config = dict(
    n_layer=14,
    d_model=256,
    n_experts=4,
    experts_per_token=1,
    d_expert=544,
    d_shared_expert=0,
    activation='swiglu',
    moe_layers=[0, 2, 4, 6, 8, 10, 12],
    router_score='softmax',
    normalize_top_k=False,
    routed_scale=2.0,
    balance_loss=0.000337,
    balance_bias=True,
    init_std_router=0.00992,
    lr_router=0.000888,
    vocab_size=16384,
    norm='rmsnorm',
    norm_eps=1e-06,
    tie_embeddings=False,
    optimizer='soap_variant',
    lr=0.00922,
    beta1=0.95,
    beta2=0.95,
    batch_tokens=65536,
    seq_len=256,
    train_tokens=297600000,
    steps=4542,
    dataset='wikipedia_en',
)
Below are experts of layer 2 (counted from 0) of a mixture-of-experts language model. Rows are named router (the router's row for the expert), down (a neuron's output weights, with its number) and show model dimensions 0-255. Each number is 200 + 20 x the weight over its row's rms, rounded and kept within 0 to 999.
Before each expert's rows: "raises" lists some tokens whose logits its average output raises strongly, later layers aside. This comes from a sample of Wikipedia text that the model never trained on.

# expert 2
raises: "-", " |", ",", ".", " and", " ("
router,168,189,202,206,243,220,231,208,223,183,186,155,209,196,197,203,246,179,211,217,230,161,211,214,189,234,167,165,189,192,192,229,184,177,206,192,227,213,218,202,237,232,194,205,186,172,244,195,182,175,190,205,199,181,204,182,208,173,209,185,205,203,202,233,224,223,234,195,208,215,202,182,169,233,200,162,199,203,192,194,214,213,195,206,169,189,184,204,223,190,212,228,249,209,187,198,198,246,183,201,197,218,161,189,195,223,185,202,214,208,185,187,182,180,182,225,226,225,182,205,196,184,199,191,209,195,219,195,195,219,201,153,171,195,206,195,209,187,209,219,225,218,223,187,179,183,196,196,193,199,188,242,199,211,227,182,206,238,215,157,203,225,192,215,213,204,174,214,180,207,223,189,216,143,214,210,186,269,190,201,218,205,222,187,211,204,207,257,188,198,174,238,184,193,228,182,212,187,242,213,202,200,194,211,196,192,193,211,209,199,207,204,159,190,191,214,227,189,213,166,211,202,204,171,214,201,199,217,176,202,210,210,190,175,217,200,218,173,215,211,163,190,210,184,202,181,205,214,189,187,181,232,166,190,213,194
down29,165,154,212,208,176,235,216,239,203,196,183,200,228,209,220,204,185,184,211,182,166,210,218,175,202,239,181,192,178,182,209,191,232,186,238,205,217,221,203,191,196,163,194,226,219,167,169,219,195,226,206,235,200,212,187,182,196,162,202,194,213,210,190,187,214,194,186,212,181,210,206,235,181,187,202,195,197,219,220,225,197,239,193,197,182,188,222,236,217,200,228,181,208,218,185,197,200,227,197,232,185,209,195,179,216,180,202,229,223,223,211,199,219,185,194,218,214,204,167,194,197,168,190,183,222,234,193,198,198,158,216,164,209,190,227,196,197,171,240,232,187,204,198,236,180,179,213,169,217,226,201,214,205,225,194,201,189,188,207,203,206,202,213,186,209,173,204,189,196,196,187,227,164,141,198,206,189,186,214,210,201,176,219,218,174,231,222,201,202,206,233,207,192,197,239,196,207,239,200,232,214,207,221,203,185,219,215,229,168,185,244,211,203,191,213,202,183,183,157,172,199,223,183,156,217,203,204,169,211,188,207,240,195,192,162,199,217,203,202,213,196,214,230,204,205,180,222,233,216,232,193,191,162,198,167,211
down30,200,179,202,222,186,229,195,199,201,170,211,207,212,180,192,177,158,177,167,182,180,194,155,168,188,168,186,186,190,218,170,188,196,221,208,213,194,251,221,191,172,195,226,219,195,203,210,205,218,202,196,211,192,225,224,220,205,215,223,192,211,188,184,158,220,212,183,190,205,190,215,177,212,196,215,216,230,180,213,178,230,194,226,188,209,207,221,181,203,204,212,228,218,195,185,231,232,194,197,227,204,147,188,222,204,247,191,199,188,254,210,170,221,224,177,195,165,193,165,203,195,205,229,166,202,211,183,168,198,197,192,204,198,165,170,219,195,218,198,191,219,157,190,200,176,202,187,187,219,198,187,237,201,207,185,216,172,193,181,216,164,225,203,176,227,180,214,197,237,207,192,176,207,198,194,202,187,185,192,193,259,206,192,207,197,173,184,215,188,224,233,186,195,215,212,206,198,214,179,216,202,203,203,196,227,194,220,229,206,195,226,181,193,181,200,173,185,198,178,221,203,190,215,198,233,196,188,143,209,164,236,242,180,200,233,189,198,212,221,196,238,211,176,217,195,228,224,178,177,216,176,196,175,208,209,203
down31,205,188,208,218,223,215,215,213,207,229,209,231,210,194,183,230,156,157,222,236,191,181,246,280,222,201,196,205,229,225,239,218,164,225,215,197,204,206,209,218,189,177,215,206,201,211,217,192,206,205,164,208,195,201,181,251,200,227,173,225,199,214,255,211,212,207,205,196,200,187,192,176,235,185,200,213,209,222,219,180,216,196,200,214,185,210,219,169,184,198,222,189,221,173,182,176,194,181,201,167,201,236,178,219,196,197,240,215,214,211,192,197,204,225,214,165,219,204,198,198,189,230,206,210,183,200,178,190,182,192,185,189,199,181,237,172,212,175,196,175,200,191,179,210,186,219,219,178,208,194,187,188,192,197,181,210,226,193,230,210,194,182,230,207,179,200,204,163,184,192,202,213,207,138,201,201,201,211,197,181,261,201,203,183,172,176,207,195,205,173,198,221,167,227,222,192,209,205,179,184,171,197,217,203,179,188,192,178,211,215,179,199,202,188,202,206,173,216,190,189,201,172,210,208,203,211,179,202,236,179,214,224,201,220,209,191,215,227,207,201,218,226,216,216,209,180,230,171,208,218,252,193,199,240,208,207
down32,217,198,217,216,187,219,206,183,192,198,192,211,204,187,196,200,193,225,196,213,237,196,199,209,212,181,188,208,226,182,234,209,195,192,201,209,201,210,209,180,217,211,213,225,194,198,185,199,203,203,194,159,198,195,203,178,168,212,183,207,168,182,208,210,187,197,216,191,210,182,203,172,206,165,201,231,173,203,151,190,235,235,191,149,220,196,196,250,200,205,206,179,180,211,254,206,190,192,207,182,153,191,209,207,166,212,227,185,194,184,211,222,187,219,236,200,206,247,196,176,207,197,205,197,196,249,215,242,199,166,210,199,187,206,171,220,194,185,219,244,211,195,201,208,216,174,202,189,190,184,176,151,154,206,194,203,183,181,169,223,198,215,184,192,235,215,222,214,177,185,227,226,188,208,201,202,204,194,168,199,225,227,232,171,197,199,168,211,205,174,190,173,195,180,184,201,221,212,175,221,202,212,197,216,210,230,255,220,177,190,201,195,213,204,157,181,216,198,209,177,222,211,188,249,212,194,229,173,229,167,199,220,205,193,213,217,170,228,173,178,221,196,207,206,197,204,194,175,166,180,178,186,191,197,219,166
down33,175,191,207,203,178,176,193,206,208,210,213,227,174,179,218,203,179,170,173,170,242,179,228,204,240,217,168,194,212,199,200,223,228,200,179,202,270,199,244,225,200,190,207,174,197,179,216,193,217,232,192,221,217,197,229,183,222,208,209,175,174,209,190,188,213,224,191,182,219,221,183,177,208,197,183,205,212,187,188,157,211,183,205,206,232,194,205,219,246,205,217,183,187,218,181,192,160,208,194,208,214,179,231,217,186,223,214,157,165,183,196,226,172,187,223,204,230,215,233,199,196,189,219,196,173,186,185,205,192,221,172,190,186,189,192,177,188,186,214,228,206,176,196,200,202,221,195,239,200,159,171,191,187,215,211,178,236,229,200,188,206,216,170,197,245,190,195,202,210,222,221,194,200,190,239,219,203,185,209,244,223,192,200,187,199,195,221,204,208,200,195,213,187,188,192,219,187,221,181,233,230,178,168,199,212,192,208,193,204,214,238,195,220,191,218,178,183,226,184,185,227,207,215,208,217,229,213,195,182,241,237,199,246,216,176,167,199,197,205,226,194,188,192,211,206,206,231,188,196,192,214,229,207,160,192,183
down34,208,239,218,194,202,199,217,208,221,214,231,206,181,186,183,219,202,219,221,137,187,199,208,196,201,167,191,191,186,204,228,243,211,188,172,174,208,203,174,199,160,183,190,215,211,205,217,191,211,220,202,177,176,203,214,230,209,157,211,210,189,197,221,198,188,190,210,197,226,189,222,218,216,227,214,207,184,201,218,194,182,202,189,181,214,236,199,182,189,195,215,242,184,185,166,190,182,157,197,201,165,234,191,203,195,213,188,178,192,168,192,228,186,167,194,210,204,187,214,199,194,195,200,255,170,246,181,216,207,221,164,192,227,159,201,196,186,195,184,216,204,194,215,223,229,172,187,177,164,200,215,198,198,246,187,217,185,179,192,168,209,198,156,213,201,189,206,174,225,200,199,240,189,215,207,199,189,152,227,205,216,207,169,207,188,194,203,188,223,169,221,215,182,231,216,184,191,183,211,213,187,196,196,207,215,203,174,210,227,204,187,206,201,188,225,174,204,179,162,183,221,212,192,234,232,218,203,225,215,173,176,182,202,195,215,210,204,229,185,189,207,181,180,147,181,182,199,170,222,214,237,175,203,177,225,188
down35,193,199,221,187,207,205,241,212,160,178,195,144,191,208,204,205,231,194,193,214,217,183,187,176,195,170,173,200,215,189,145,189,199,206,220,211,214,183,188,206,205,224,181,183,168,184,188,228,227,232,222,202,204,193,233,192,182,188,216,206,192,196,214,186,211,201,220,149,208,209,195,189,190,217,204,220,174,213,194,182,205,208,184,256,153,191,184,213,204,203,235,173,178,181,199,179,200,212,225,190,173,203,170,195,204,213,200,191,206,222,211,211,204,217,185,194,222,218,166,203,201,181,208,211,213,194,181,171,191,186,188,137,179,207,205,202,204,189,222,211,183,194,212,232,183,203,178,211,234,178,181,231,195,235,220,214,183,207,237,223,185,192,180,212,196,162,187,196,193,230,241,193,204,154,198,210,206,192,218,225,199,218,217,142,226,181,215,219,203,195,211,200,191,177,214,188,216,155,233,200,207,203,214,213,182,163,217,170,215,186,201,193,208,188,158,222,225,188,210,178,216,216,207,213,182,174,221,207,151,187,159,198,217,179,191,206,199,198,175,211,218,198,208,187,197,248,211,228,206,216,224,202,206,175,194,198
down36,177,228,199,211,194,210,177,217,222,182,211,204,231,209,182,189,210,171,205,197,228,227,212,171,199,183,166,199,183,179,218,203,178,218,194,197,206,227,211,228,211,185,184,192,228,198,217,180,182,186,201,210,207,176,178,244,169,169,185,213,205,197,237,207,192,213,220,202,193,204,239,210,217,166,186,215,205,210,225,179,214,187,211,218,225,205,222,213,193,195,206,208,220,227,224,201,191,254,190,201,206,210,191,211,237,180,174,220,208,218,191,192,217,195,190,205,191,218,199,168,207,178,198,230,214,226,185,217,211,193,189,203,181,220,200,232,215,198,205,205,196,209,221,179,149,205,173,175,212,208,223,198,187,195,184,181,223,199,207,207,205,248,169,221,163,186,198,154,202,214,223,174,164,196,203,216,203,208,201,203,159,192,202,196,239,175,211,229,196,171,184,194,181,175,182,221,214,208,201,191,236,238,179,194,224,194,170,235,176,174,219,195,181,189,217,242,216,186,202,214,195,205,188,203,241,196,179,192,204,241,219,181,191,206,196,161,196,258,221,155,216,179,197,207,190,198,188,209,187,238,180,164,185,207,213,250

# expert 1
raises: "-", ",", ".", " and", " in", "\n"
router,177,205,217,234,190,165,209,208,177,171,204,202,181,214,192,202,200,236,162,218,207,229,206,170,194,183,189,218,211,191,164,200,206,215,180,212,193,177,185,172,185,145,208,200,199,219,208,210,212,186,204,209,166,225,194,189,155,168,218,224,192,188,202,163,204,218,158,177,185,179,176,194,202,178,190,205,174,196,207,218,170,188,197,187,227,219,161,226,172,187,192,248,168,210,226,207,192,183,221,185,215,201,218,203,217,185,194,214,199,197,217,225,193,219,202,208,196,227,199,180,185,225,157,215,192,174,211,182,197,212,195,221,226,204,206,171,212,221,211,208,167,138,177,234,202,219,195,195,187,187,206,153,190,186,210,212,211,220,198,244,225,225,171,207,209,193,200,208,211,211,172,202,191,222,183,194,219,190,197,170,203,193,207,210,189,230,197,199,210,192,206,180,224,187,197,210,245,207,174,178,192,233,225,190,203,240,190,200,231,180,192,238,240,214,215,162,184,211,256,216,216,205,209,202,176,219,204,206,225,152,204,208,202,224,202,214,187,217,196,204,212,216,212,189,188,219,204,171,193,171,217,191,237,186,203,190
down29,202,211,202,202,180,202,218,182,173,172,163,160,209,243,171,175,188,190,185,201,168,199,226,188,174,184,202,253,199,202,170,169,179,175,202,183,195,205,194,178,175,221,196,174,206,209,185,208,212,197,204,210,189,223,213,231,198,211,200,200,229,211,205,172,182,213,231,181,193,198,206,197,216,237,211,206,200,223,211,181,160,195,229,155,160,202,207,228,161,188,177,180,181,242,234,229,207,173,212,203,189,200,214,210,204,151,214,189,189,190,216,211,206,182,188,203,208,216,189,181,210,185,210,229,210,177,200,201,173,163,227,204,227,232,198,187,208,219,199,235,224,215,188,155,157,186,202,227,215,174,227,226,232,178,198,221,187,176,178,212,161,175,229,198,209,225,192,197,224,204,196,211,198,207,216,199,190,237,243,209,174,167,191,235,220,173,195,189,201,195,221,182,185,207,193,212,214,196,188,181,181,191,210,198,214,217,183,199,235,176,187,187,172,194,185,174,187,194,172,187,192,210,196,192,190,196,204,203,148,210,208,189,193,162,213,202,201,182,206,193,211,172,141,212,188,206,185,216,221,209,183,176,204,198,223,202
down30,190,206,222,207,199,202,176,206,198,204,204,216,202,205,166,201,205,180,230,192,157,184,170,197,192,190,226,182,192,194,208,215,193,170,244,181,183,205,166,201,168,237,197,197,236,199,203,187,177,213,202,183,175,212,193,206,209,231,214,204,179,195,177,205,185,187,207,205,181,231,211,240,233,207,215,204,237,185,201,217,202,196,200,197,234,252,193,225,206,213,210,231,224,179,191,200,184,220,204,160,202,179,223,187,204,157,221,189,183,181,191,191,218,165,212,175,172,189,195,225,184,182,197,190,204,195,203,218,190,181,198,161,205,182,236,210,215,216,164,209,215,205,181,186,228,171,210,198,145,222,162,212,171,176,230,182,176,211,197,201,224,180,183,177,209,206,208,200,230,201,232,230,163,151,194,191,196,176,228,195,211,205,179,208,209,191,183,201,197,194,175,209,195,193,221,198,178,206,160,177,184,165,212,234,205,206,159,165,219,213,187,196,243,205,193,217,219,183,228,166,212,204,222,190,216,193,211,179,187,238,229,200,234,177,203,194,186,225,215,183,183,210,175,182,177,244,206,215,169,213,207,214,198,201,206,210
down31,230,214,224,185,212,218,177,212,248,218,193,202,162,187,197,174,194,164,187,186,217,172,219,200,205,168,185,211,201,204,207,224,203,207,164,204,211,198,218,210,180,205,215,225,224,205,245,203,169,206,225,196,199,162,194,194,184,211,210,192,216,229,238,185,207,214,208,172,205,207,234,186,177,181,211,226,187,182,200,199,178,162,238,189,164,200,198,197,193,175,222,168,166,211,213,182,168,191,179,197,196,180,207,211,177,214,219,206,174,223,216,219,201,184,197,235,191,216,190,240,189,163,230,200,204,185,179,232,162,184,222,177,201,209,193,193,194,208,228,221,172,210,198,191,208,222,223,206,195,224,190,188,198,199,209,207,224,183,191,203,180,240,191,174,234,231,232,192,187,201,185,221,188,189,234,230,211,179,177,217,227,198,195,223,207,226,211,226,167,218,183,153,178,153,227,241,217,218,204,209,193,183,179,200,228,216,174,186,182,184,202,203,192,201,199,225,209,207,214,183,217,173,181,209,188,193,184,218,231,193,221,235,202,209,184,201,187,200,217,169,199,252,223,225,216,184,199,167,178,178,191,203,207,214,191,166
down32,174,163,186,133,194,184,216,225,213,191,183,243,187,187,208,180,212,211,208,194,209,196,206,215,196,219,217,194,195,233,193,187,220,189,191,162,148,182,175,243,221,212,200,271,185,194,190,209,195,167,207,208,190,236,234,200,201,210,194,185,213,190,240,217,201,217,228,204,184,195,180,229,207,189,205,196,209,198,207,156,198,164,192,203,172,197,191,157,201,192,207,218,211,202,197,184,183,209,245,182,186,205,193,200,219,216,234,207,255,193,157,208,171,154,212,181,185,208,195,193,194,182,193,205,212,222,218,192,221,180,160,175,170,190,191,227,194,194,179,215,203,231,182,218,183,179,199,218,180,234,217,195,195,206,232,186,219,224,196,212,211,197,209,194,185,162,189,208,237,180,206,202,202,190,203,212,198,221,206,197,209,180,205,218,178,191,222,213,169,218,212,210,201,178,222,207,197,176,245,226,200,193,194,195,197,163,205,181,199,206,199,194,198,224,208,232,178,201,195,251,215,199,213,241,168,230,205,185,196,198,165,214,219,182,182,215,171,204,193,246,231,188,201,197,204,207,208,217,186,189,203,197,205,197,197,208
down33,203,216,189,191,172,220,217,171,207,232,191,185,206,174,183,185,223,205,201,174,206,241,162,216,239,170,228,204,216,194,190,239,179,183,191,201,210,195,213,176,200,238,218,204,186,203,201,206,225,226,167,187,199,198,200,188,186,189,171,165,207,180,199,214,217,206,186,167,195,217,175,172,180,152,198,204,233,180,176,194,201,204,209,200,208,182,239,177,254,189,185,225,212,235,205,226,196,200,191,189,219,185,200,163,222,184,218,200,214,202,196,190,212,171,184,198,198,170,228,177,219,215,220,210,221,224,215,200,188,201,195,213,190,205,213,198,230,214,237,189,166,175,229,189,205,184,239,194,166,181,203,223,208,157,192,190,212,176,217,224,238,222,212,222,185,175,162,176,190,202,192,235,199,215,235,235,228,197,219,188,146,184,197,172,161,162,221,193,210,217,209,183,181,202,202,207,178,178,234,204,220,197,182,197,174,192,187,204,202,218,213,180,188,217,194,201,210,216,201,198,202,156,225,193,204,180,193,199,184,189,185,230,186,226,212,227,215,209,193,189,201,196,224,213,206,237,214,221,206,208,210,214,193,178,174,151
down34,199,172,186,183,205,183,188,223,200,183,200,196,162,193,217,222,180,221,186,212,177,199,220,226,218,215,236,174,238,164,211,181,178,190,182,192,220,192,207,189,176,217,206,202,224,196,173,213,224,186,211,222,208,220,201,200,169,215,217,220,208,181,176,189,206,178,161,200,237,203,218,185,196,166,215,221,202,179,245,172,181,200,147,252,207,221,202,204,219,218,196,186,191,193,162,178,184,210,230,203,176,167,202,208,157,190,223,189,233,190,181,179,208,196,197,173,229,191,200,188,210,175,176,188,191,224,207,206,146,197,211,183,223,217,206,218,172,225,195,214,190,210,209,185,221,158,191,216,179,216,207,229,213,195,224,193,195,222,212,215,170,182,191,193,191,175,225,212,195,182,196,204,183,205,206,185,212,227,192,224,195,190,154,190,192,198,180,213,209,179,181,206,162,215,220,186,177,214,189,229,218,201,184,224,187,181,211,192,170,228,171,190,229,217,205,196,189,198,224,229,205,205,243,172,199,263,221,177,156,214,174,204,181,195,176,216,205,203,201,217,206,190,204,186,180,226,162,177,208,200,176,211,185,176,198,191
down35,199,203,179,184,191,192,221,180,203,181,224,229,220,193,191,188,209,177,189,200,232,208,200,176,202,175,219,224,206,207,226,191,235,182,215,196,199,205,227,244,189,224,189,180,212,231,221,212,210,197,164,194,195,201,191,221,189,209,202,194,233,173,218,159,218,197,194,224,223,217,202,176,202,213,212,213,211,223,163,178,194,208,222,210,225,205,192,216,220,217,192,190,224,231,200,225,229,190,207,178,187,205,202,189,193,201,170,194,170,214,216,205,197,162,212,172,175,211,217,204,196,210,190,236,187,192,191,203,229,197,180,207,186,209,195,209,216,213,184,179,199,188,201,232,181,203,185,180,194,226,187,224,175,175,193,219,162,178,206,196,198,249,173,217,235,193,187,148,205,225,193,224,167,245,181,236,175,190,146,189,234,206,197,183,201,198,215,172,184,210,165,222,224,217,192,203,197,190,198,172,241,195,201,159,170,220,215,180,218,221,216,215,191,158,195,234,198,193,207,170,211,194,235,186,188,168,162,224,216,228,199,187,197,185,179,166,189,185,226,203,190,188,149,207,184,189,214,229,184,209,164,181,204,175,204,214
down36,177,178,161,222,187,214,186,183,215,230,213,153,205,195,200,218,228,164,229,190,202,217,177,207,200,220,196,207,182,223,208,172,205,175,198,166,226,209,230,215,163,159,243,206,201,193,201,186,209,158,184,188,201,180,220,201,220,222,195,202,222,213,210,206,197,209,201,222,193,233,180,211,188,205,200,214,214,192,201,194,213,203,190,184,211,232,184,213,219,192,193,203,238,173,195,209,200,174,203,206,180,243,193,190,205,188,180,208,198,199,202,205,210,229,193,192,203,213,174,195,173,216,193,153,196,195,183,200,213,220,163,204,210,186,196,191,197,219,172,231,199,213,195,192,188,198,215,219,178,194,182,232,202,160,236,205,206,253,227,182,161,174,204,173,196,191,192,195,228,173,212,204,192,195,169,175,197,210,213,188,231,210,213,164,230,203,208,187,222,184,240,187,194,216,208,220,210,201,194,205,194,222,157,156,202,211,186,208,178,205,212,224,192,170,201,192,231,224,158,200,230,220,187,196,226,171,189,196,206,185,188,217,224,192,236,202,207,204,195,193,196,231,168,160,179,211,159,196,181,214,158,169,236,190,163,160

# expert 0
raises: " the", " a", " an", " all", " its", " |"
router,221,201,214,164,217,192,179,208,189,227,181,206,213,230,254,204,193,202,214,189,209,209,194,186,235,201,226,189,182,220,212,199,208,213,217,182,239,220,183,228,225,205,171,212,189,231,183,197,199,239,212,203,190,216,216,199,173,226,222,189,222,189,199,180,203,183,207,210,210,210,200,184,157,184,199,196,201,226,212,218,223,229,191,202,189,190,249,195,187,220,230,195,225,173,193,199,175,173,180,211,169,190,221,194,216,203,221,201,169,188,197,206,219,216,182,174,171,182,218,237,216,176,218,213,216,160,175,209,239,196,175,199,184,222,169,194,225,204,168,181,207,225,169,172,207,210,220,200,218,170,174,242,222,203,224,211,194,137,215,228,207,181,214,173,172,231,235,179,188,164,216,193,192,189,207,179,192,179,204,208,182,203,227,205,212,201,204,191,235,213,224,211,161,207,172,213,198,250,203,179,220,205,200,185,219,191,195,195,184,217,199,200,192,179,201,217,187,204,214,212,179,197,218,168,237,194,186,190,207,235,214,175,176,207,176,160,196,234,201,206,170,206,192,203,193,186,170,206,199,213,218,183,205,204,193,253
down29,194,200,207,231,192,210,206,194,219,205,199,185,206,213,184,196,203,196,170,197,251,188,205,181,183,192,213,199,226,199,177,229,209,198,178,215,206,217,212,184,227,174,183,229,202,194,188,210,214,197,151,221,231,174,211,182,198,198,199,169,182,216,209,214,179,178,214,175,202,190,194,163,243,191,207,244,196,207,225,217,212,185,214,221,231,191,195,228,219,205,179,184,238,172,207,196,193,178,209,214,215,185,188,197,204,240,186,202,203,206,195,194,201,205,217,162,193,239,201,204,168,182,176,211,237,200,183,162,175,224,187,199,169,178,217,224,220,201,208,189,256,184,202,218,212,204,190,200,195,190,229,221,199,192,214,182,168,183,215,215,211,206,174,222,204,188,148,187,212,209,198,231,179,199,197,228,190,234,198,237,205,211,178,197,202,210,226,178,223,208,187,178,217,192,181,231,194,213,219,228,247,163,197,216,175,181,196,221,219,179,216,206,207,239,198,209,179,181,154,176,214,191,205,212,215,212,196,201,178,172,170,205,174,229,148,213,191,161,195,176,171,199,161,228,194,196,218,216,190,180,221,187,174,196,222,234
down30,177,146,178,149,202,204,211,195,206,203,227,194,228,208,205,219,199,192,198,190,171,166,180,213,209,183,185,190,201,167,210,194,181,213,234,205,196,181,224,171,195,229,203,161,176,201,224,190,172,212,209,203,194,205,215,216,234,188,246,195,173,203,206,162,211,192,201,167,190,206,200,214,209,158,203,208,196,189,169,184,208,219,166,187,198,212,195,190,197,229,207,222,221,215,195,190,196,183,201,169,190,165,213,244,214,217,205,209,214,204,226,213,181,190,138,164,206,170,217,214,195,228,188,163,195,224,228,168,207,212,190,217,226,198,207,205,206,206,203,171,211,201,147,179,205,170,222,230,186,211,208,172,197,193,216,154,210,213,189,246,225,180,220,181,198,199,177,211,192,191,158,228,172,186,187,201,205,180,213,218,203,215,201,202,201,206,179,204,187,185,210,196,222,164,239,197,240,165,185,214,215,202,247,208,216,220,186,196,205,206,207,186,233,218,223,206,194,204,204,174,225,199,204,214,195,229,178,170,191,225,194,212,211,202,187,191,183,174,185,165,213,181,216,190,176,173,175,184,211,218,219,199,198,173,218,187
down31,200,229,213,239,176,232,182,184,205,211,228,189,194,205,169,214,193,172,230,191,182,189,195,215,195,200,184,201,209,234,211,213,175,199,212,210,193,209,218,190,170,188,212,184,220,243,200,206,186,200,208,176,194,199,181,201,191,207,203,188,220,196,212,209,210,192,234,203,220,202,210,185,198,221,204,218,227,226,217,204,209,203,184,167,183,206,225,241,187,200,234,176,181,214,161,214,204,172,222,182,187,218,227,189,209,203,202,187,198,186,211,175,218,206,183,180,186,216,235,214,173,190,204,164,179,212,187,203,220,205,212,233,203,222,191,237,216,179,172,208,188,209,223,183,223,214,172,197,227,182,221,178,165,213,211,228,221,171,208,171,225,187,196,160,195,188,174,184,173,201,181,194,227,250,257,189,212,187,187,211,206,198,211,201,200,173,219,202,211,208,172,186,231,170,182,225,217,215,185,174,200,187,197,218,212,166,206,185,195,186,201,196,231,226,188,225,206,183,166,172,184,196,189,193,168,190,184,218,219,214,149,195,246,194,214,225,267,196,222,205,176,206,184,160,188,215,197,195,219,191,137,209,202,192,222,217
down32,203,209,202,201,212,160,194,162,200,224,209,226,193,198,212,225,217,183,239,195,190,217,213,207,211,203,203,186,200,185,217,197,208,160,185,190,219,185,226,212,182,221,194,178,187,213,236,215,210,179,208,204,184,225,188,206,211,200,205,212,185,213,204,216,180,188,207,220,230,198,216,240,195,179,239,229,200,213,162,227,190,244,170,186,187,163,252,202,160,190,201,171,164,215,193,203,189,222,175,214,158,193,203,180,132,224,203,199,208,225,209,202,221,218,214,185,177,186,174,172,212,201,197,204,173,218,185,198,220,219,206,190,190,209,205,188,227,197,194,197,241,198,188,235,221,226,204,185,217,198,202,181,226,224,195,201,176,225,184,195,196,241,165,234,194,174,187,169,199,203,222,188,214,169,176,236,197,237,201,193,205,249,204,193,198,187,187,153,199,209,192,207,160,199,225,186,214,217,222,181,207,165,181,183,197,222,186,196,211,218,192,180,185,190,207,217,203,226,202,201,213,206,221,188,197,176,204,199,243,220,192,171,201,202,172,209,177,192,176,180,191,170,166,214,176,177,175,204,199,179,222,203,210,193,223,243
down33,157,184,194,214,199,233,199,200,222,175,195,204,183,192,219,189,193,177,245,230,181,224,191,178,192,191,195,205,182,180,183,204,202,208,192,204,185,204,266,202,226,203,154,227,184,200,182,230,178,222,175,199,198,230,188,163,200,186,151,168,201,172,234,234,204,211,199,194,210,224,228,198,197,211,211,189,183,183,184,233,223,221,189,211,204,200,209,210,191,185,203,204,190,207,182,173,189,207,212,186,187,222,252,194,243,220,197,216,221,218,180,202,191,211,204,204,216,187,197,215,219,178,222,218,221,199,223,158,180,220,211,207,223,248,202,187,170,217,229,171,222,180,213,193,190,178,218,178,163,201,189,253,190,184,216,219,196,199,198,196,194,209,160,193,203,180,241,195,200,152,198,178,191,189,174,181,202,179,208,213,203,210,187,181,231,182,181,177,209,202,185,226,203,196,206,196,198,213,207,199,191,204,177,203,180,165,219,181,186,164,187,238,207,232,212,223,192,197,162,219,200,210,177,179,169,196,177,205,236,200,182,214,197,180,205,198,203,203,220,171,222,230,177,233,210,193,209,197,148,206,184,232,208,205,205,210
down34,201,215,217,186,173,239,184,238,197,214,181,195,215,191,208,168,160,175,212,221,169,191,193,205,202,192,208,184,190,186,251,200,233,217,199,204,219,228,243,205,210,224,178,213,158,200,220,185,206,193,221,191,184,184,206,181,202,215,202,175,195,225,185,176,202,156,218,200,223,206,231,220,164,206,146,206,158,206,211,219,180,220,176,236,169,210,206,213,172,192,191,217,228,160,201,224,212,245,170,217,192,186,200,214,169,213,207,216,146,171,205,196,228,206,192,207,188,228,188,193,227,158,213,179,208,198,204,197,225,205,205,203,205,217,181,227,208,263,179,188,187,183,205,206,251,192,241,200,230,190,211,200,187,204,222,172,215,190,186,197,168,212,203,202,230,188,192,208,213,212,198,209,195,173,176,199,216,246,204,190,213,172,179,207,207,205,189,205,188,240,249,196,200,201,184,187,206,188,206,171,192,202,218,208,179,187,220,186,210,215,199,181,217,192,202,194,212,188,224,197,215,209,174,200,182,173,180,231,227,195,201,209,191,179,237,198,216,214,212,188,178,179,200,188,215,208,195,214,212,219,193,185,226,206,160,207
down35,198,188,215,226,198,210,217,192,184,187,207,179,185,153,212,215,203,155,223,178,198,209,198,153,192,198,179,194,198,227,203,190,218,187,194,197,179,178,196,215,150,178,179,222,182,181,206,180,198,162,193,195,233,195,185,194,214,171,182,199,203,205,223,183,181,221,194,226,192,215,197,215,184,145,181,186,206,175,197,159,221,196,205,193,211,176,198,184,214,164,172,213,201,240,190,212,211,232,211,220,223,211,197,207,174,165,201,191,185,217,188,199,213,194,199,171,225,212,197,209,199,184,200,187,208,159,233,179,197,192,196,181,189,208,190,217,224,210,204,205,202,192,225,182,172,237,167,186,226,176,171,187,216,221,230,214,221,248,199,189,200,211,171,205,205,200,179,202,176,194,208,166,233,195,197,189,212,223,214,191,163,221,231,194,215,225,194,190,208,213,252,199,198,177,215,191,233,152,200,202,213,236,184,206,203,202,226,210,197,229,206,212,173,224,185,181,176,219,201,180,181,244,165,195,161,199,183,178,192,202,198,211,215,189,186,203,173,214,149,214,165,221,220,195,184,190,200,215,179,189,222,219,153,209,224,212
down36,193,185,194,230,212,225,194,202,182,183,181,202,212,194,216,183,173,183,207,215,182,205,220,193,192,205,221,211,212,237,202,195,208,205,155,162,192,228,178,214,212,208,194,220,207,186,189,210,209,201,199,221,223,183,188,170,199,219,200,199,232,204,183,185,202,192,186,200,217,159,180,204,182,195,201,230,170,175,201,196,195,196,154,181,217,195,230,273,227,184,206,191,183,130,168,199,181,181,194,192,213,207,183,174,187,197,195,213,171,189,212,212,186,207,235,235,199,175,199,251,206,194,212,163,199,251,189,173,178,188,175,186,199,205,184,212,195,189,171,236,201,203,171,218,205,185,223,200,216,211,192,205,182,209,155,170,215,213,186,221,219,216,198,231,176,213,184,187,184,230,187,200,200,201,221,199,226,209,196,217,183,190,187,194,185,184,217,167,215,226,197,241,203,181,190,203,224,227,222,220,192,200,186,186,197,167,173,181,233,200,162,199,257,193,180,231,187,230,194,220,211,188,221,206,196,241,193,202,182,156,198,218,178,178,190,183,172,192,212,217,187,181,217,194,191,198,208,244,200,181,209,207,182,211,181,201